From a checkpoint of a small mixture-of-experts model trained on Wikipedia: 5308 steps.
Below are experts of layer 3 (counted from 0) of a mixture-of-experts language model. Rows are named router (the router's row for the expert), gate (a neuron's input weights, with its number), up (a neuron's input weights, with its number) and show model dimensions 0-191. Each number is 128 + 32 x the weight over its row's rms, rounded and kept within 0 to 255. Numbers have three digits each.
Before each expert's rows: a language model's description of what the expert responds to. This comes from a sample of Wikipedia text that the model never trained on.

# expert 50
Description: Inner consonant clusters
router:134138115098162141111199103156072114117152134148169159112137081137146100135095101170114165102173131088098182148098103071129119179157144226128176109102186112144132076065164134077123114123142100154183123144069165097151084115205177110106131162098091153129104174158118128119137195148116207130069127136106200113138080111125109151155114153147104141084119118139083149084129162141135130157144149133154154065185158168143098162140117132128163078105169093084125106088099149146070161119139163122202142084163148167191070118119161135109163104103112143134131079113140140117124099135134144148
gate0:115118110202161083140126170112111072108158115165179116148134157186113154157155139081184106182155108168161142151071136068184160174126099159116144162106093121121051138145132093132129137129125104144156100098103121094150080123132144142130124087079165155162115201119114126133102206125103135135124158161081127144126092119094100127114107093058123201162125176076168136121118117135087144125160081082172085144117154114088110160047111221092147128168078116090131096124085111091170165132089132072162122103096153171145197098129174115120114147150135156112155123119094119119155107147166166131
up0:153154149118098079117146173113176141090050176062146091144146131121048098079125090129064100143172140107137120130129059099035141110175126062145140119081167087143161092118148132152072087149098118133142173132127155140153109109103141130150109177094111122138123120114169109112127171154105157140159162155062129121096097102053132169163133173121150098112140170111122158191097165090098173105107152108111145122194114101153176132123128070137187170119143151136106119108115113202062119061054145070120117103123116159119101172109119110123075134142129130135082131111115160106159130115147112163
gate1:091131135125145137090123136115129123069094182145108180068101138158134123039118136120147149119139122109119150091092123087109092141109089119144143115163153117041156144067184140165157158071074086148188066142136126141100128138090120090114134165155108116139097176144154087062101103105149127102160114109098153158139106134128110149171140127098118136143158124126068147120144125220158164153155151098095136148135127132085131129108237150136105039138103126198090193131091112137090170194141133095178160141106102183129140142105094186133146148074125117110140123130103144187164130097136093086
up1:140130208126077093115084122101141096173113151088118108169080110088134079139095167133094113119166116150192183085101158091118131133153119111101162101131123147128111090121148145162076116144132105063148184051131127169150087165143136109148141087133130074115114136125124109147148111156147076142117125108176174197111131117059112091142166044147157077149130160132175142120079097086155131115077104130186157111115099157118135102195151141146107118128144139069074099129117084132088085117136090128198072118161162132119165159165123159105101151110086126094097171156146127158179068102062167156
gate2:098138061130167109127141137084132116046139121078174145081148095139146182118136113187119155105132117173129134076135122146157107148100100149034092136049132180151092191170154095152164115143110088138154165129136120193188131098101142089080100149149148094141118181155108123106110107173128206137122163155120148069120134179108128142104150131129131133097111095131133140079112119120119167097182147124137190099176141137085160118098120112142073160116062066102090156132150081145114138140073104118121137112104105093153115085104146105177077114155168122188146211113122129169204126130137127144
up2:096093196089158126108084100151139093122155148120138144106179130086078093124124147134098119066132138142099205125095146080117158148142099151154197151152140154117115110074145122091128082130133156108105132132084067129198145170142144168142150145120166138118160108122075142139136141138115141121101078204126127078063118136100076119151102135167113177030126170070062134119107144149115080088098087116075163091155161124142146120128127061067102139081166123132156112126143154153146094199115120115117146104035103136137144149157079143157159151113128157148087150143117107144090158167061096158
gate3:135154109138206130127169092124070136136095119095155157164183153114153106131071184169145083136156129181169171117096130129100114141166162123206166099120143184125092149179135159081098120104142128096161148156115121179092098154170094099123152175126111129128080140136156112119120173118177177122116135173054138140136099108074101154115106159108073084157179149019117102171137155138120135131076124071121129170078154115127137136134135096133094067097154108118147146095083147119114131119096190068110089101107092129123147148124073116109166049128188062144108109144129079138130087110123135134
up3:179130164083099157196128177087158151081165152117166125129133148098065144108183089133123171151136062109132131129155126151163179096108139129170108055138171127155147139154097164116167101113096133112097153134155131154108081136083137115127160116065168202112166088136137146207074067113089138148183120185098154177165157138129157132120157076140112121109137120206163100103126146066075105161132158166144082088128108116123125122146116150114155134163131172134107141135089096120179108106108093145079070144108099156091105151146093076156121167172106132165184130151130128191196118155125116175
gate4:117163139092072147136161109139173106116084117116101109160147128183102150099111136173179115082185119123104043124187168188092037206117098151112142116111109128152162118129155160161172117107105116072094137084118109105141119140093130180100115165156092168117122132137134118141128136115175161127138139148117111127117091078102144123138076113098110098105085170116172163070107059106086118215112106123075161121125118109142142177159175115097154127130098142154098124115152104203052153106093108122088082145166142168144135125163121110156157114050167039085164126113123125147131110163134110149
up4:132128093158147111090107179080123124129095077079116151128106134139106105167158094096069112087125106100172130126121096129193135077107164111118118129091146114175121189121184138123112141128116079157138167071091111108135088106126140186131105141124147143127111113096120132078117186115076127145107124165142096120119079146143140149152164090097135162075122061083105084191176197143115139141138100150140156110118195133162100097108115052143081139112091159152164139174080208152058131109140118050114151155133104094113180089064132116092167176166142160143144098125163220158108140141141152118
gate5:081172134160084134166161108146037133115171160101089104135142129083143105086122094165080104124162132123115117131156132135019088089103148101137092087124169127094079132087152146096175157037125140151081120161132125148155173094140187110111113096143097142128118175052116108119060135138159114046144124109086110096108161160132147132183165141088127073209130093134130107137117097103075058153119087095085114117077166117130130097118133125147116076127137110172160066156151136135136127138133115132134117111137132098169172116091140103144099136083105128152138049180109166095083111146137114123
up5:099123178092154105119070153185057127127125103129118070166122153178112136155133115151057087135156088136148108103177096132147103098103163157118119132153083138083133121116095147121148128151178095120176134185154208129122144103171090115187087134112107173048135148116100102080165171106098092128156150114114111091179083119141077167153114040144112080068173147115099126131144070138121102120130110106091162099106147106117151170141109101071129178111084138106079114104074141152160120150103140119117195094110103107132128113153156187143123127186147126198167156140077108065150154144109103162
gate6:123081099155063125105110130139109117156183132110094162149073133106143140142143191141109174111106152102095130129135129115187196150133173176071109102056144148082094078103140157127109070161129120082098137171163131156093103063182129122131156137150089097112167166075174180118156159150115178150151153163064110116152121118081124160163165103115122145076083077088138104127138145119129134119145134152113101129152060129128011095153143099113138149194069121123117155084106107121119201102135105163156145060119133101134132103125106134100112159126086121156129147100102116093083084178075159125
up6:156141164144133139092126093099116024173110096103147152135072117113136062105157103110107191156132142111082103130143189115119126115114107160109115124102083191078086124144096114153146082164097143148109092034083128122081085136154127139089128119194148115138138123131098089076175187174091101124096120110104125112126134161123104161140081070100111131116126126170149137150179088122115120134179128179090125096144116167051116083117140094155120098120082058100098103139114065127160142165149155098135100145109147132140068187127169133133166208160108097164158107112147110135142046139159113136
gate7:117185127159129137178142163083110061138136105139085127107178143122118120128133114110172085159166126045118136129165094159160139135120123170117141086139107115115161143074137134165160088185116205152143053061147151098140090076166136163150148152143163095137139161171168070155125093072096168149109140125107121095082136153091170151156072113150129157149165119163090151125108060221107118108193088156131142161174134150195131140104095109131144120102099047092132164133129061124117074148124109133135040144112120080139104145078152101137113154115151101118097128096159151131161113133143162118
up7:088124177104026110132027121096137125151130124131129181081090144148113125164101144093144148157121148098093188144095089133057139147124078124124155154132156164147068122215101153139055149060195124138210144178104113167114146124142185095089131112100133161169119191090139161107148210110090108135160155086100158111125169128131118084163124118155154147127173129145156100090138128162143096122126154129125169118119166172135206089116088147139098134117143149173151132070149140102131178093152109165124174120141159103124113122131142116084076097156154093129116147157124141130122130113129156183
gate8:161160124184110108079115173080130139129125108120109164088188112102116071158167081131166096104109160103094134105164124117180165186115188156116134113080139082179148146128156171113118111098137121139116110132116127117145159100055144157114102149171126154122215143127088116178190111076111069163137153154136126065133113127106059059129080103113167095153116150187134136142140134155107124138087136095134133144133085121104118152141121126170159100173100155122148123113101117140102075115098141116119038133108173138137090148126048059185124101140184116064078089132164149112120098165176157075
up8:155139137118120117160115086166089094197128139162160115147137095089092164175139115155124094148138121181073148141168192168122138074115132119092145158163097166161117142133101126108098086133122131149176177193197170140152119161086167094152123100139137108126102131101149094077060197105107154114111150146166098133085110065075140076123140151138115144112103110098116091140163142102179159108193170092114163201106132158112061148113118123104137097106124110140114092104131167141145088143148146131147103128126105159111255075155137052109119141132093139113141120123145087121077149114048161155
gate9:116115109146170091060086130123136096095143131120151169115120126099119159090110098110152227088112065097119104095170147122131179141107120110124150140113083099150103114060130122091126135126123122094161114122176131125091135091152181158145068108167146163051160115137178081125151118121168127090127142141181169046130057131127100136133124103173150164151122132146106075113133120118200147165105147102145156135105174122133115176117101130201172129068103107055098094116102134103117173116118182095126056150148111097127105115089128135105163094121068074131111147131108065208126137083090086138
up9:152141185173043127105117083142176135118151140118126091128082110086167101125155135075082060191072143102109124119114134152129115160082124124067140084142171182116152122158155115118128084111140124160171118110119092175096117180112144178102080155184124156177126132122072151174109147102130168104118157141134134139141086105141118190088157126125131145139097171153097109145098144174151103173115140165166119098049170130094088092191123132112140186152132139120083167158119184099179126114063129120155108099095084092130113190089102117136175080095155146154104107175111145161142116128105059192
gate10:116099101061216101129158129105103142140138118162150156095116112140160107177117137130067137163137140119121130125133145179114145187164092122168158134129130207091170096142084126159091096113080123134161125124088055142100102107174159177164102117118121149145149073159151102177156188191113174068133114177188200092163192101104126124136127102162127119140119115149122127163103102086103127153175159126084112168086115121161141152133167149146108152118135109129119151097175086114104151112132087052111143157161142125194063170147108177073081131070093173102169125083155135138142093110152138170
up10:061065150184136103093204105077153110180090156157108059146133085154082058155098127118126116156101164119121166149125140094137156088151113137135099137191115131068106117103152148195100109128171125132140116137169144051143124115145130168103129108178151115098153053155124084110118139185122104082166095093162143171197154162119148092123196159077087161127102129098126107126068085105155110114119134147217159139064143105107120171123070115118101135104131143098161177137138152140137063142078139146143089137101102085106166125169129150093108140169089134117073130111131102143091110147126127146
gate11:119106073113093142098146123104121112150161145139131126128123171140169202165178105121139133180113158105140157113101132134125122127126094140146049119129129164111095077175159177097118135096131086129155130190222094116194136150136117119153145125137132069114121172119082129121117125129127130157153164223083201154115035166069151131148105112107107146158135118150120181175158111113134070104064101071139127134161120154105136163115107159161119086078107101108086122094180089133151137162149147128125191120171180085116134155083118102143139077125162130186207146201118146133163131104136126103
up11:154153120200154121177096139078107104144058117091151161108137087127118115168117087160093088086136134118071079142080153069219120097207152207084123123093150086151186132135105156089113081084138104082074125084140110151126081164131163128127120152114109190104145132143085123090113147191163130085171165104125157133178127156151087085087104148141179117158130137134147084136147121147156159127095167136127147180111192118112111095145111122120087105096157141080136095106086142134118139124151142189153153167106159119122090165057103155156104121142142170106156092133092144050137134099098099138
gate12:149112137138131116130171142104093102223086131084126115156152083151098093158126101131096166133123200155103142140183132086098082123096129120076107161139098073068150138083136139126109090150141156113109132151150155080158049084158161173205131133121120170126125118142104076059138162142161204112110104142141165114101141184136161189116076119080170093110159199111117120126121113161113168125056120143119090094138139177129122117139226155147129103190108084118109198126105137158062113151101088122109082109128134091184118138121077124126125146129146144115138144105130130110138089138178095095
up12:127160127076105185139152109146100079090167096126155108160162050206167117148193163092038104108077169178119119106151124102157109118105149107087093148152182176043158072129151169092129095087198167144129138142167105131143135184092146118079135093095106084113163163152197096129118116120121165086149094147157170099220097104173111155155151118101092127099159203115088108138159131133117174101061115164143156143138088091103138133134160111112083116095103126171158145128155148162163091168135123174116110158124111144160135142101109115148157098132144145118133139115155108088135134118143108105
gate13:099150137116120149085142163113115076152120137059135158096135163119101093128115113092132123115161169060134082099167108155148072155147119192130106119149169117082178155102099134124187095153130157149115113135149157072098112126144150172174069149076135147105088120160095142149198119134122096168130165119154139072088045087128151112123105125160160126146107155169100089148165152158085174128155145121109162071125094142098123120053106114099144094122124150082151145110094107131141140150112170087185085100088109084104165082158060197188163091130191121076168097162146193164118170112130138113
up13:108134121073125074143162180102109130110131161138099169175211152135107162137120075148072168086174089153048140149144119074127161136162106117093130090137142159165170148146152116122089085132143126141176097125091095134106114115151170100121061095113145143119147129200141198125106160064118162138106092110147113111178170091103123120118200120187083138177093109150149205142113127161101114076088081207195091155086110101148134137153147142131168123157103119115124121164115152169097117114125121091177120074121138142147077129094108110154061090153145152078106097093157125146150148136159161091
gate14:125169144106112141172138187106139174149122122102142144091099140099079119137051093137148164106178136117122086086150167115107094176098154164147120142178138072088152098145114072143136142020131123152153126096042164117104093168181123147154105149150167133148161126142133080132162173152141152123150127053099107108128113169128085130207129133140150155168108124191126152080170087099121168157112110114087148149120116135182181132142110164158190131171078094126102153071135161091144098191095090141068139056070145118159141150153195132136171143122142109104137087131137113135105139100108145111
up14:182151068146091124167135177116095086124104118130162126067130063129165170083142108143094117141165094112186130121094105138124150135166083140133190120122107102159123114121120145146153109098065083140105187131110120093169158088161097069118128082119151162144112093093089127136107162132115082133153201131127169120203154114185071116151137168155152116162161159109209181130114125152092128131125116142055144139132138147081128086111147141167150131108141186154173157158118090133120126183106108101126130157118113017182163137181087128160083073124110123101125188144167109063139114110130099148
gate15:067150150150109113075158114161136076090106093102145159132120108104140168092143118136146056122101143078101125143097112098048118125130151123071116131107156171081150084129132099119157163111110173160162148118078114122137123129064156090149153135091116162141115102146177126098110169077124123103183147105066123111111124136131152176161137140113150075087163145092049102138200129197114149175101171099075079080154120136103131227142117137122108136162136102098067131103088141148083124107107144150088128139135146129113118173147076210162115135139134155164193118139103157131155143168145048176
up15:222120157060134136159098104129142145112089085106088116142121125117114178111166184177155127218127062116131208139141131149091149105215060109152141121103143119107103129117125131156125112148095105103116184120069150143140118062094089068172173125078107122138126115075121115133063082129125103119162104154152140160144207149115120116100194129101191146153142106114143132171116107112160160090077123094124151106073135172073087139165159101160145123131124158114119167182123105119128188096140129122135105082163110082101147114126121112109188179125095185146115147121101113135115139190116142145
gate16:147155104050101203111088102109126128116129131138125205123164128200141104055061108160076110213176140115110140167096131114135117163150129147181150121171107116082082141136137170110132204168129122054105096141097115121107163128104111165122174179112121141148141156136144102178149111149130083145139125169084200145184177100129162109105109165126149103127103110139088103194126080122146195107118130084088083131142136167116120128143155153142126126130125141143135166170124166150113136117143096103184093076140136128123122147118065042135125108096155143174128113122146075142208104134109186124
up16:178137183127054134144090148170127128124172188106150166119092108163067146127126186164181153140109120148122219073159163135089121139103179210152190157130147129159127120132152123139171162123118143089148142151115157144145136105142167106091109119159048133102109132111159126163149157052185076135154147139109096124131162147107092107106160104072110156123119145154142079137145092183143133134147105163134181177103126157170102169121129114140110105165142130117158130153104138072121075122161185128122124140115152143104160139148089160137159148195172144055136093159157045153106060147086089149